Experts of a small language model.
Experts: 32 experts in each of 14 layers, 96 SwiGLU neurons an expert, 2 picks a token.
Below are experts of layer 4 (counted from 0) of a mixture-of-experts language model. Rows are named router (the router's row for the expert), gate (a neuron's input weights, with its number), up (a neuron's input weights, with its number) and show model dimensions 160-191. Each number is 50 + 12 x the weight over its row's rms, rounded and kept within 0 to 99.
Before each expert's rows: "mostly gets" lists some tokens that are sent to it at least half of the time. This comes from a sample of Wikipedia text that the model never trained on.

# expert 31
mostly gets: "|---|---|---|---|", " mat", "- Country:", "s==", "|---|---|---|---|---|---|", "ograph"
router:52 59 54 48 43 70 47 64 64 66 64 36 45 40 42 52 56 48 66 17 56 47 40 57 58 58 72 77 44 37 66 52
gate0:85 38 52 49 44 63 50 68 61 51 44 41 49 48 39 70 50 49 75 61 64 60 42 60 54 63 62 31 41 32 44 41
up0:49 33 16 50 52 57 52 83 61 54 42 56 41 39 54 52 58 57 45 41 64 51 28 81 55 48 62 35 47 20 53 48
gate1:75 63 35 63 67 69 44 46 44 50 73 52 53 72 47 63 42 48 58 43 56 48 53 61 51 59 41 35 31 48 42 35
up1:45 47 49 42 46 46 42 09 52 54 62 55 59 39 61 68 36 45 51 45 40 59 44 54 57 64 40 36 58 47 73 61
gate2:50 45 59 60 62 55 44 52 55 62 49 47 39 73 52 44 58 56 73 46 52 38 51 62 70 59 57 50 30 46 36 57
up2:39 52 29 37 63 51 62 51 44 56 48 38 39 28 53 58 44 49 55 75 60 65 62 40 61 53 58 45 37 47 61 53
gate3:66 50 51 61 43 60 54 66 62 25 44 33 50 50 50 49 65 41 51 49 64 45 69 65 55 42 49 42 66 52 59 43
up3:65 23 58 51 68 67 66 38 27 50 65 58 23 62 44 61 60 47 62 69 35 52 48 49 50 40 50 60 67 55 48 50
gate4:51 71 33 51 53 53 39 65 51 44 50 33 50 52 60 52 61 60 52 67 56 57 66 47 72 48 48 76 47 33 38 56
up4:54 39 61 53 44 45 57 46 51 24 54 31 76 68 57 58 45 64 46 66 69 56 53 60 55 57 56 64 54 58 64 40
gate5:42 69 36 89 48 75 56 45 34 36 66 35 46 73 45 57 70 48 36 39 60 56 32 35 30 30 59 67 61 56 67 70
up5:41 38 69 08 45 45 41 66 49 43 30 59 47 61 31 64 57 56 49 44 68 46 54 65 69 44 57 41 45 39 60 49
gate6:51 66 59 61 52 51 43 52 50 43 51 58 47 60 35 38 50 39 54 44 72 48 49 55 47 48 49 62 52 31 76 57
up6:42 57 53 57 47 48 55 58 71 64 49 69 67 74 34 35 39 47 59 41 59 35 44 26 58 56 57 33 48 28 49 50

# expert 30
mostly gets: " A", " Ma", " a", " Nic", " Mc", " several"
router:57 44 59 61 34 68 62 38 61 67 63 45 27 54 56 57 46 48 51 46 48 36 54 43 53 50 57 56 42 27 43 62
gate0:70 38 49 53 58 56 61 48 66 37 63 39 58 69 42 48 60 48 66 52 71 74 43 58 35 67 61 30 47 50 44 58
up0:44 53 05 55 36 69 48 68 37 59 40 52 45 33 30 52 72 60 75 35 78 41 37 56 47 73 53 37 54 26 60 49
gate1:52 62 34 46 71 48 64 48 51 57 50 51 42 66 42 48 53 43 49 48 43 71 67 49 37 60 56 21 44 43 53 17
up1:40 65 64 34 50 63 56 32 39 52 51 49 55 31 61 45 51 35 46 35 36 70 47 51 43 62 54 46 89 53 38 55
gate2:60 77 68 68 42 55 40 55 66 54 38 55 35 58 41 49 50 48 55 47 50 49 34 50 62 51 73 51 45 47 55 46
up2:46 66 27 58 73 53 27 61 52 69 64 46 48 47 53 51 42 49 48 44 74 63 68 42 45 76 54 46 56 44 47 57
gate3:60 41 40 63 68 68 58 62 63 41 51 40 54 48 42 50 61 39 57 43 69 64 65 56 63 46 37 42 48 67 55 43
up3:68 34 37 50 52 58 56 41 38 34 51 63 65 63 41 49 48 63 56 37 58 70 43 27 53 35 39 46 51 80 27 43
gate4:54 33 48 61 36 52 69 47 56 46 46 31 44 54 53 49 61 62 48 71 52 37 61 47 61 61 64 53 47 30 44 45
up4:51 49 61 77 53 38 46 44 70 30 41 47 60 38 67 51 78 42 44 70 62 61 43 49 58 50 35 59 51 58 47 45
gate5:48 69 39 90 57 73 46 56 34 56 52 48 68 60 48 52 38 47 39 51 47 42 37 34 45 51 45 32 45 48 60 63
up5:40 53 71 27 47 56 43 55 46 34 45 45 53 54 33 43 47 55 71 53 46 38 33 37 63 50 38 42 48 34 53 50
gate6:45 35 43 49 44 56 53 63 35 32 46 01 38 60 25 39 49 48 34 47 40 20 53 41 41 54 55 50 44 41 62 63
up6:42 47 59 61 30 53 51 70 56 66 36 39 78 70 52 51 53 55 32 19 41 33 41 48 50 58 56 46 46 41 58 41

# expert 0
mostly gets: "ara", "que", "ma", "ana", "ville", "ani"
router:67 34 35 50 38 60 59 41 57 54 60 52 42 55 68 39 43 36 25 41 61 31 37 43 62 60 52 69 33 59 62 53
gate0:58 55 57 49 48 63 55 30 66 36 64 29 67 59 34 40 46 62 62 37 67 56 18 47 33 74 53 59 39 34 66 38
up0:46 70 28 34 39 61 55 46 36 43 48 77 53 55 22 54 46 58 51 49 61 50 49 63 66 46 54 26 54 52 59 47
gate1:52 65 19 52 68 54 54 43 30 64 71 55 46 74 39 61 55 59 58 47 51 50 42 57 44 72 54 43 32 45 49 35
up1:54 55 24 44 29 45 42 44 44 58 79 64 55 56 46 62 67 48 51 59 20 63 27 41 49 47 51 48 69 62 37 68
gate2:49 57 49 85 50 50 59 70 52 46 52 31 76 58 47 64 23 41 66 29 35 51 58 36 75 40 39 31 36 38 39 35
up2:52 56 60 43 57 56 55 52 34 36 48 59 49 62 64 43 30 50 40 82 65 74 40 24 48 58 47 55 60 51 45 51
gate3:63 55 28 46 53 58 49 50 71 31 48 43 34 52 42 60 44 37 40 61 73 31 32 53 71 54 52 50 37 39 33 51
up3:44 51 44 37 59 91 46 41 34 53 64 52 56 58 48 57 69 38 54 54 47 54 40 46 41 57 43 45 54 47 47 47
gate4:42 29 36 45 28 33 65 44 47 53 51 28 44 55 59 54 38 63 49 79 75 68 62 53 62 54 65 53 56 31 26 40
up4:56 21 33 75 36 48 55 46 65 43 57 34 60 51 43 43 52 54 52 68 64 58 38 42 56 44 53 71 65 62 59 37
gate5:46 56 27 69 57 70 58 57 62 53 71 42 38 58 33 48 56 56 48 32 37 50 48 38 53 41 50 45 51 69 65 82
up5:29 33 62 30 30 41 50 52 32 45 46 37 63 55 58 60 40 58 65 43 53 47 38 50 70 51 53 44 53 30 51 36
gate6:57 50 32 60 42 66 60 82 38 33 59 54 61 69 49 60 52 48 35 61 50 44 35 22 29 40 60 51 45 47 51 45
up6:63 43 44 62 45 65 60 50 45 54 38 48 45 60 75 69 56 56 40 48 40 39 41 37 46 49 73 32 56 31 52 33

# expert 26
mostly gets: " Jr.", "- •", "|  | Conservative", " Japan", ", his", "| W"
router:60 36 43 50 33 66 60 52 66 66 68 48 27 57 62 69 47 45 33 46 44 40 61 45 52 49 54 61 39 29 48 68
gate0:87 38 21 68 54 56 48 31 61 65 65 39 65 52 30 54 63 53 69 65 56 59 46 52 31 60 47 29 37 40 40 48
up0:60 35 25 57 59 51 43 62 31 30 53 77 46 44 54 50 57 59 21 45 55 39 53 71 49 57 68 29 40 40 73 48
gate1:54 65 37 46 71 61 59 60 57 43 60 65 56 63 48 71 46 49 47 42 56 59 58 27 61 51 55 50 34 33 43 32
up1:43 54 47 36 32 66 40 43 31 63 53 72 58 43 54 57 64 46 44 43 58 54 47 42 51 43 45 51 57 55 60 46
gate2:61 67 57 61 44 47 62 55 49 46 63 56 49 46 53 44 32 49 66 55 41 33 41 43 79 38 38 66 23 59 52 51
up2:57 50 47 43 58 54 38 46 22 49 53 51 39 54 40 59 61 59 52 49 72 39 50 38 69 66 43 44 67 39 52 58
gate3:53 45 43 40 40 60 61 50 75 52 41 39 55 56 53 36 66 33 45 62 62 38 52 47 59 43 63 52 60 55 48 49
up3:52 44 52 40 61 72 54 47 56 37 47 49 62 59 40 52 56 29 64 72 47 53 47 45 55 43 45 60 63 62 50 32
gate4:73 55 39 45 38 47 67 50 44 47 58 31 63 42 45 57 46 52 33 73 49 45 60 59 39 57 63 69 51 41 44 32
up4:57 51 47 71 35 40 53 66 48 37 62 37 55 66 53 51 53 46 58 61 46 69 59 39 48 56 34 72 41 60 50 38
gate5:37 53 32 64 42 56 45 51 51 46 80 31 61 67 37 56 53 43 48 36 27 50 44 53 36 48 47 53 51 69 51 61
up5:46 46 57 30 32 72 37 57 51 58 51 35 47 58 44 54 60 53 70 62 34 53 51 76 75 48 64 45 37 30 47 48
gate6:51 48 60 68 67 46 33 64 59 37 55 49 59 59 59 41 68 49 45 65 52 51 59 45 46 71 61 32 41 56 64 25
up6:20 40 63 55 43 40 49 65 60 59 63 23 66 74 30 73 33 51 40 31 47 47 49 27 54 66 55 43 56 26 59 19

# expert 8
mostly gets: " | A", ", M", ", A", ", D", ", and", " and N"
router:63 49 60 55 32 71 54 48 52 65 69 49 42 53 64 65 53 43 43 42 49 38 46 57 62 53 59 53 42 27 46 74
gate0:73 68 41 51 66 65 45 20 51 37 51 52 68 61 50 35 60 32 81 48 86 42 36 52 39 70 64 45 43 46 54 41
up0:44 47 29 46 18 65 44 56 36 54 60 36 42 36 29 56 55 65 61 42 55 32 39 55 46 49 75 42 59 29 64 40
gate1:45 64 33 52 47 67 55 70 33 38 59 58 62 63 53 54 50 57 48 45 46 36 39 58 71 38 59 39 46 45 44 26
up1:64 59 49 49 40 61 44 43 21 41 68 47 55 55 35 61 38 61 45 35 64 53 51 49 41 34 36 57 66 59 63 63
gate2:67 61 59 56 59 64 47 62 55 45 79 49 33 60 37 48 48 47 61 51 48 50 31 26 75 60 56 52 54 34 49 43
up2:57 64 39 48 65 45 60 57 19 45 45 65 62 29 61 44 53 35 42 72 65 60 49 50 53 56 41 53 58 53 57 62
gate3:58 43 36 53 69 65 70 61 58 41 57 47 33 52 44 65 66 47 60 55 61 21 56 43 53 33 43 44 62 48 53 52
up3:53 55 43 59 87 58 34 54 45 56 66 55 39 45 58 42 54 38 62 40 41 55 46 52 37 48 45 49 57 52 61 45
gate4:65 39 47 42 35 53 41 53 52 47 32 33 37 31 57 41 49 67 50 81 55 36 69 44 44 72 47 45 44 35 37 43
up4:49 51 49 58 55 20 61 38 54 26 58 33 66 57 60 50 47 48 41 67 58 66 52 44 50 46 54 65 57 78 65 34
gate5:37 57 39 75 46 75 45 56 50 59 60 51 55 60 29 47 41 51 68 38 41 40 43 40 44 32 52 44 67 46 62 47
up5:58 47 49 49 22 63 46 34 54 28 50 56 43 51 38 77 66 47 46 51 57 45 53 82 65 46 63 56 48 50 37 61
gate6:47 54 40 73 60 54 26 66 57 64 27 31 40 46 22 35 55 48 63 65 46 50 45 55 42 24 88 47 46 44 46 62
up6:29 44 60 59 32 33 48 67 48 58 25 31 48 78 22 60 53 71 53 38 32 61 25 45 43 32 55 33 65 39 56 44

# expert 21
mostly gets: "′", " role", " business", "ful", " political", " adv"
router:68 49 67 54 50 54 57 39 63 66 55 47 54 54 79 33 51 26 45 47 25 37 56 65 44 45 48 62 40 42 59 44
gate0:62 54 48 59 37 70 54 33 56 54 51 45 56 71 41 48 66 64 67 56 38 47 35 60 38 56 63 50 39 55 65 29
up0:61 45 21 60 27 53 59 43 49 50 50 68 57 53 54 54 57 53 51 50 36 42 43 56 48 47 57 27 44 26 67 44
gate1:43 73 31 65 31 40 52 56 40 63 51 53 48 51 29 48 50 39 64 47 42 62 50 36 42 52 57 33 50 62 29 39
up1:49 53 70 29 36 48 37 31 46 54 66 41 43 48 43 56 44 45 68 40 58 80 39 37 49 59 41 62 51 35 60 49
gate2:72 68 38 55 49 46 38 38 70 68 66 39 35 45 69 47 46 50 77 55 47 48 43 49 74 39 63 75 52 26 43 47
up2:47 39 32 47 70 58 51 43 34 49 51 60 32 51 55 39 41 57 36 58 70 61 52 35 66 73 61 52 43 53 51 80
gate3:65 58 56 49 65 59 41 50 54 31 47 26 57 35 41 49 56 47 30 48 65 41 51 70 53 41 36 44 66 48 44 52
up3:57 57 29 44 70 81 41 52 32 66 39 54 55 60 67 64 59 43 49 53 52 47 44 36 60 57 33 49 80 58 39 41
gate4:58 68 59 49 37 66 73 34 60 34 58 47 35 41 59 59 32 59 59 77 53 53 64 52 29 41 60 46 57 35 45 33
up4:56 50 56 75 49 55 78 34 52 34 68 41 51 44 49 55 56 40 51 73 70 71 52 47 65 27 43 65 44 59 71 24
gate5:64 41 60 54 39 56 45 48 52 49 52 56 56 66 48 45 37 52 47 47 53 41 59 37 42 43 67 31 49 73 57 56
up5:19 47 46 48 55 64 47 65 60 23 42 44 49 53 43 58 77 55 57 47 58 36 35 54 68 42 31 67 45 43 67 36
gate6:75 60 55 59 61 49 57 72 47 41 36 34 53 47 45 44 48 37 48 60 49 40 54 45 43 45 70 66 54 35 63 56
up6:54 52 68 73 57 58 29 55 62 78 35 44 65 76 45 58 45 39 49 33 39 59 45 32 53 63 55 44 37 34 62 26

# expert 6
mostly gets: "24", "    ", "28", "23", "22", "07"
router:55 51 52 50 39 68 57 47 67 74 66 44 48 52 61 70 51 43 50 31 41 41 64 49 51 48 59 66 50 27 48 69
gate0:55 41 51 35 33 61 49 35 67 42 43 47 56 51 42 44 47 43 59 49 73 50 54 42 37 64 53 35 36 44 67 47
up0:63 50 20 40 38 56 46 43 47 69 35 38 42 74 39 35 65 44 50 30 60 37 51 53 50 53 51 18 48 32 55 58
gate1:56 86 29 39 61 59 51 44 66 55 57 51 57 77 30 72 53 57 51 48 51 48 54 45 55 43 54 47 16 56 41 10
up1:44 53 42 26 31 43 47 40 55 36 68 53 57 65 43 59 55 47 43 53 47 60 55 39 51 41 45 44 76 60 56 47
gate2:73 57 56 54 68 76 48 54 81 49 45 48 41 62 51 51 22 42 73 53 50 41 51 53 58 52 53 71 41 41 55 32
up2:29 59 37 56 67 47 37 49 47 57 54 69 43 43 57 55 55 58 32 60 55 62 56 39 71 55 23 35 55 63 49 61
gate3:56 46 40 68 62 60 59 54 69 30 56 37 49 39 44 47 71 35 53 57 82 38 46 62 46 49 33 41 59 40 46 60
up3:69 34 38 53 60 81 48 42 45 56 51 43 51 54 55 55 73 42 60 51 59 52 52 26 58 44 46 61 58 73 41 27
gate4:67 54 65 46 42 46 60 62 63 49 49 34 40 42 55 55 70 67 32 65 51 55 59 69 64 45 69 59 48 40 24 48
up4:48 53 63 72 64 56 65 48 41 43 54 48 61 50 33 60 71 55 48 57 61 55 44 68 50 57 36 64 34 51 44 41
gate5:50 64 47 79 55 69 59 37 66 47 69 45 48 54 49 63 43 39 54 48 36 44 61 33 42 53 50 38 45 44 52 66
up5:42 48 57 36 40 65 39 51 32 48 53 47 55 56 52 54 61 67 62 42 64 38 48 68 63 34 75 60 55 31 57 50
gate6:47 45 72 74 61 54 33 63 57 41 36 49 40 43 43 50 51 56 35 56 53 53 30 43 41 28 63 61 52 39 61 65
up6:35 49 41 53 39 62 42 55 56 71 44 42 59 43 47 36 59 44 64 35 37 30 36 30 46 49 45 36 48 41 61 30

# expert 25
mostly gets: "ions", "ations", "ers", "ines", " people", "ters"
router:56 44 62 60 46 68 54 71 41 49 80 31 49 58 59 47 38 41 34 50 72 41 35 64 79 58 58 46 40 39 45 58
gate0:45 28 67 50 40 65 42 43 63 50 58 46 62 73 50 42 68 41 60 53 55 68 25 29 30 70 55 47 50 57 48 51
up0:30 42 22 54 43 66 39 62 45 46 57 61 38 47 30 59 55 60 54 43 53 38 51 49 53 50 62 29 46 39 80 37
gate1:72 61 46 50 62 61 62 42 36 66 56 49 63 72 29 64 48 49 38 42 51 56 45 34 61 68 55 42 49 34 57 36
up1:46 45 60 34 35 58 70 35 54 42 71 59 63 51 27 53 33 56 54 54 57 52 55 56 61 45 28 60 75 51 41 59
gate2:54 51 52 60 56 49 63 76 63 52 45 38 58 62 55 65 33 56 69 52 38 48 44 47 71 43 51 37 32 51 44 55
up2:38 55 49 60 52 53 46 47 26 75 53 59 59 33 47 60 41 52 63 53 68 39 43 44 71 77 60 20 53 61 50 42
gate3:47 72 48 42 52 47 43 49 48 49 57 36 65 58 50 46 56 37 50 25 67 39 46 36 58 51 45 76 55 66 43 51
up3:68 42 51 47 68 72 64 53 39 24 54 35 42 78 39 49 59 39 46 58 52 61 51 56 72 41 45 66 57 62 73 42
gate4:35 50 58 47 32 49 48 62 49 33 47 35 49 42 52 61 61 69 49 60 58 42 53 36 56 51 59 53 52 57 39 22
up4:49 38 51 66 36 39 61 64 56 22 49 44 73 65 42 56 56 59 39 49 59 47 42 56 49 51 40 60 38 70 61 22
gate5:49 65 45 71 49 75 76 51 46 39 58 36 66 89 58 47 40 56 63 49 37 59 54 42 24 44 45 47 44 57 53 43
up5:41 42 55 28 54 51 35 50 40 41 51 56 48 45 23 63 55 46 66 46 48 41 48 62 61 43 65 57 41 38 47 63
gate6:60 45 59 73 42 54 48 82 29 27 38 42 37 53 64 42 57 47 25 55 36 41 57 51 44 39 57 49 49 49 45 57
up6:62 57 59 56 39 55 51 48 52 47 62 41 69 62 52 66 39 66 52 56 39 44 56 49 39 59 41 11 28 54 57 34

# expert 12
mostly gets: " | \"", ": H", " also", ": V", " \"T", "- \""
router:58 40 60 50 37 63 54 42 43 68 64 48 30 53 57 65 39 43 42 39 53 45 58 52 62 51 52 57 36 30 44 67
gate0:72 31 40 61 43 66 46 43 55 54 58 43 41 58 46 45 55 51 56 64 59 57 22 48 61 58 43 44 48 49 57 46
up0:51 29 12 38 50 61 60 62 51 49 49 67 68 45 49 56 55 73 43 58 50 51 38 62 57 66 59 19 45 44 59 41
gate1:29 64 27 61 58 76 50 56 60 33 40 45 59 70 64 53 47 55 49 42 50 40 50 40 76 56 45 48 28 34 44 25
up1:49 47 41 32 38 49 37 18 44 69 74 75 64 31 49 56 55 39 54 38 50 55 56 55 65 38 56 41 73 53 33 52
gate2:63 58 58 66 60 63 42 64 65 54 47 38 48 53 54 33 41 47 57 53 45 40 55 43 51 32 31 59 39 46 49 14
up2:51 40 20 41 79 54 44 49 38 51 60 61 40 31 47 40 65 43 63 65 56 41 58 20 79 53 61 39 59 43 44 44
gate3:53 44 54 46 69 39 62 59 45 33 32 52 47 47 49 56 54 36 48 49 81 49 41 50 56 47 58 59 51 58 58 67
up3:47 40 41 39 83 64 53 53 25 52 60 65 32 61 63 54 67 50 55 55 46 62 46 41 58 26 47 61 63 67 62 35
gate4:54 68 40 42 33 43 60 39 53 56 55 32 30 49 58 38 50 60 29 49 67 50 65 46 60 67 54 52 69 44 32 35
up4:47 44 57 61 33 30 48 73 52 30 40 56 55 59 53 61 67 56 38 71 63 57 60 47 49 33 41 58 56 55 51 54
gate5:63 46 42 67 49 75 45 45 27 51 42 45 66 62 42 45 60 49 50 44 26 42 80 36 40 54 55 42 36 38 60 67
up5:42 49 57 30 38 52 35 52 64 43 51 42 33 40 47 40 50 54 39 46 82 36 25 59 54 30 56 57 46 50 50 34
gate6:61 45 50 55 41 57 61 58 53 52 37 38 41 45 60 31 58 59 54 38 63 39 62 62 49 61 44 40 58 34 51 53
up6:39 35 46 56 42 41 55 54 57 56 43 48 61 54 35 39 40 67 35 28 41 48 30 42 56 44 44 35 39 28 51 24

# expert 1
mostly gets: "00", " | USA", " USA", " Germany", " England", " Alex"
router:54 53 51 68 62 56 55 65 47 41 58 53 63 73 53 42 44 51 64 66 76 45 42 47 42 54 56 67 23 45 57 46
gate0:51 53 49 48 49 63 43 46 55 47 63 41 74 59 48 65 41 49 65 50 67 78 42 53 42 50 70 36 50 39 61 35
up0:33 37 26 25 57 67 59 67 45 42 56 47 56 55 23 57 75 54 44 33 42 46 37 68 45 53 60 38 46 42 67 29
gate1:56 68 40 66 41 44 45 44 69 54 44 57 64 60 29 56 47 57 58 49 73 59 55 41 51 51 56 45 39 48 43 29
up1:58 43 49 46 45 54 49 26 51 51 76 48 59 44 61 64 47 60 69 54 47 86 50 49 58 50 55 36 87 46 53 40
gate2:58 72 51 58 39 49 36 67 77 55 61 45 43 63 45 55 37 47 59 56 35 56 49 53 82 48 62 40 48 62 32 63
up2:46 61 29 41 56 36 38 57 52 37 51 70 48 35 64 61 42 49 53 61 71 46 52 52 44 52 49 34 59 57 45 72
gate3:55 38 49 61 55 43 58 68 57 33 33 34 56 54 53 79 45 32 55 55 90 35 41 63 79 74 35 40 53 63 49 58
up3:60 41 49 50 64 65 38 49 32 63 50 62 35 59 56 73 57 39 55 58 62 39 43 28 52 45 27 62 61 67 52 54
gate4:32 63 42 40 43 45 65 57 49 43 52 34 24 45 48 52 60 58 63 68 55 54 62 41 33 55 57 41 55 54 27 48
up4:45 50 56 62 44 25 66 62 53 24 51 41 57 39 69 58 61 33 67 50 46 49 51 62 56 47 40 59 45 56 54 29
gate5:52 61 60 62 65 61 66 53 58 53 81 43 37 58 32 54 34 43 57 49 54 51 57 45 39 55 44 35 43 46 58 59
up5:49 40 66 45 44 50 26 62 50 62 69 41 58 77 21 61 50 41 52 49 70 41 47 58 54 49 57 43 30 39 75 34
gate6:48 53 59 73 51 55 49 59 62 55 35 39 42 75 38 38 53 41 51 47 42 49 62 56 42 51 30 45 32 37 67 42
up6:44 58 57 83 38 57 48 55 66 71 45 47 70 80 46 56 41 56 76 55 42 40 32 48 46 67 39 25 21 49 64 29

# expert 9
mostly gets: "ition", "ular", "cess", "inal", "ection", "ment"
router:65 15 56 49 46 55 49 57 73 73 52 41 53 29 39 55 48 61 61 49 76 46 76 48 55 53 71 76 54 17 56 59
gate0:67 20 47 42 19 63 42 37 45 58 57 45 50 56 35 57 48 61 68 54 59 56 36 54 37 71 51 37 48 43 41 60
up0:64 49 16 54 36 58 49 60 38 74 63 72 29 47 29 50 49 69 50 36 47 36 50 64 38 64 61 27 41 28 65 43
gate1:53 83 29 29 44 52 55 55 65 53 44 68 48 46 44 72 60 54 51 41 66 59 31 56 50 53 60 39 50 20 34 27
up1:49 63 29 36 41 39 52 31 41 39 50 53 53 48 72 49 46 67 34 63 53 52 35 48 65 55 46 44 77 55 62 46
gate2:51 57 68 63 55 46 55 63 70 63 49 48 42 54 62 54 33 58 58 78 38 66 50 44 58 23 52 54 28 49 36 56
up2:54 45 57 52 44 39 73 54 46 78 51 71 52 44 60 47 40 54 48 74 59 55 59 42 53 54 52 45 52 47 43 53
gate3:48 39 55 45 77 52 40 52 45 37 49 42 43 46 40 58 58 43 60 56 62 51 70 44 67 49 43 43 57 42 45 59
up3:63 41 51 53 69 71 47 54 47 37 60 45 51 63 29 48 56 30 43 62 48 44 58 58 54 22 23 65 65 64 54 53
gate4:38 47 34 56 38 46 48 53 53 49 66 33 38 39 62 56 59 53 44 74 54 68 56 49 52 49 65 81 56 38 33 45
up4:50 41 32 76 43 41 68 55 48 39 69 52 61 37 51 56 51 51 54 63 43 60 46 57 61 52 44 57 49 69 47 31
gate5:47 58 45 80 33 72 58 56 63 63 57 42 53 59 46 39 51 53 49 18 20 49 57 32 38 44 55 67 73 54 76 58
up5:33 43 48 41 46 53 38 51 38 36 56 61 48 62 36 64 61 23 39 48 52 44 33 50 74 44 59 59 50 23 45 37
gate6:59 63 44 62 67 50 60 62 73 56 40 36 50 67 28 31 58 51 44 33 63 33 51 40 41 56 50 45 49 48 56 32
up6:38 54 53 56 52 48 59 52 65 61 55 43 49 80 44 33 50 45 46 44 44 41 44 22 35 56 53 45 28 35 59 31

# expert 17
mostly gets: " St.", " St", "969", "958", " Saint", "975"
router:59 46 53 57 36 68 53 46 59 69 71 46 44 59 66 61 45 44 47 45 48 41 58 46 55 52 58 50 35 22 46 69
gate0:66 38 44 56 57 71 45 51 64 62 63 48 59 68 44 61 59 65 67 49 79 50 35 52 49 61 49 23 57 32 65 30
up0:31 42 36 47 56 54 55 70 41 65 38 59 45 52 35 58 45 56 49 41 62 41 49 69 54 61 68 22 61 32 69 49
gate1:37 69 37 80 54 61 51 47 52 46 52 57 54 69 43 72 44 56 55 35 54 53 54 58 64 56 56 39 33 26 52 32
up1:39 45 61 40 27 52 62 14 37 52 74 49 45 49 49 44 59 26 42 52 54 60 35 51 47 65 60 43 73 50 48 49
gate2:60 52 56 55 37 43 40 58 70 57 62 30 52 45 54 37 57 44 50 59 45 55 55 49 64 55 35 41 31 31 47 60
up2:37 50 24 48 76 58 59 49 39 41 64 63 28 43 66 61 51 46 36 74 64 62 47 31 53 78 49 44 46 58 30 51
gate3:55 54 45 59 66 55 61 55 50 42 56 40 64 36 64 48 51 34 44 46 80 59 50 45 66 52 60 34 46 32 35 57
up3:64 34 32 46 56 62 60 56 46 53 57 53 35 55 56 52 59 37 67 55 55 62 57 55 53 35 46 43 56 68 50 57
gate4:45 69 63 33 53 44 71 63 32 61 58 28 31 47 45 55 49 69 40 72 58 48 66 37 72 62 68 65 57 42 45 42
up4:25 41 49 77 46 47 60 47 48 37 48 36 53 45 43 62 65 46 40 50 56 53 48 49 62 67 36 72 56 65 53 47
gate5:59 67 36 75 41 79 50 72 39 43 60 34 69 40 38 51 56 61 50 45 28 46 32 09 47 67 67 42 59 62 52 62
up5:41 58 68 31 33 45 42 38 43 52 64 47 53 57 43 46 63 62 40 52 76 31 50 78 63 28 54 51 63 28 64 33
gate6:38 48 62 58 56 46 34 63 45 55 54 28 50 56 28 20 64 46 46 44 56 47 48 59 54 55 71 59 44 78 49 50
up6:51 55 46 56 32 70 28 70 65 71 31 49 66 56 40 60 63 61 45 49 59 58 33 52 58 50 52 39 48 47 46 40

# expert 29
mostly gets: " as", " to be", ", but", " that the", " when", " about"
router:48 46 48 47 49 63 58 57 44 55 50 54 41 56 44 44 60 48 46 52 32 39 54 30 51 48 41 26 49 54 60 58
gate0:70 45 53 32 45 48 54 32 41 37 60 51 65 51 35 62 55 63 72 46 64 43 52 48 34 62 49 43 31 52 50 44
up0:38 44 53 45 35 56 71 60 29 49 45 64 37 32 44 41 72 94 51 40 49 32 49 76 37 45 55 32 46 42 62 53
gate1:46 58 27 45 45 61 65 63 66 44 33 50 49 78 36 74 36 58 51 57 57 61 44 41 40 58 69 35 27 64 55 26
up1:41 52 58 43 37 51 29 24 57 46 64 58 50 34 48 47 45 48 62 55 46 67 50 52 58 47 49 47 60 50 59 67
gate2:54 44 37 59 52 63 35 59 49 49 60 25 34 56 55 74 51 62 55 57 49 25 48 33 72 44 55 47 44 54 45 59
up2:40 64 47 46 57 55 63 59 35 54 43 59 30 28 62 33 44 30 47 67 70 66 49 52 41 50 38 49 56 59 53 37
gate3:62 38 42 60 46 54 44 40 63 31 68 52 71 40 73 54 65 33 53 42 76 45 45 56 58 45 61 45 58 44 55 47
up3:49 48 37 41 72 72 58 68 39 59 39 51 38 56 45 50 53 36 62 68 38 52 55 43 59 35 47 52 49 62 62 47
gate4:48 74 65 67 36 56 56 61 56 42 46 37 53 56 50 57 49 62 16 53 34 43 61 49 42 65 74 60 61 40 33 62
up4:60 62 39 47 67 44 64 50 45 43 66 55 46 43 68 38 77 57 37 68 67 66 46 74 67 36 45 64 41 58 74 48
gate5:45 53 33 58 68 59 63 61 49 39 64 46 51 60 40 68 45 47 39 40 43 52 45 47 46 51 34 41 44 62 64 59
up5:37 44 66 34 38 62 45 53 51 50 51 57 52 69 38 52 46 57 63 30 49 40 45 53 67 32 50 55 22 33 52 40
gate6:70 48 51 59 50 55 49 61 43 33 51 24 60 62 30 28 54 45 47 43 50 49 46 35 25 50 61 42 30 52 57 54
up6:39 38 53 58 39 56 59 70 61 56 49 34 71 59 41 51 54 44 54 41 32 44 36 37 59 40 62 44 41 50 62 25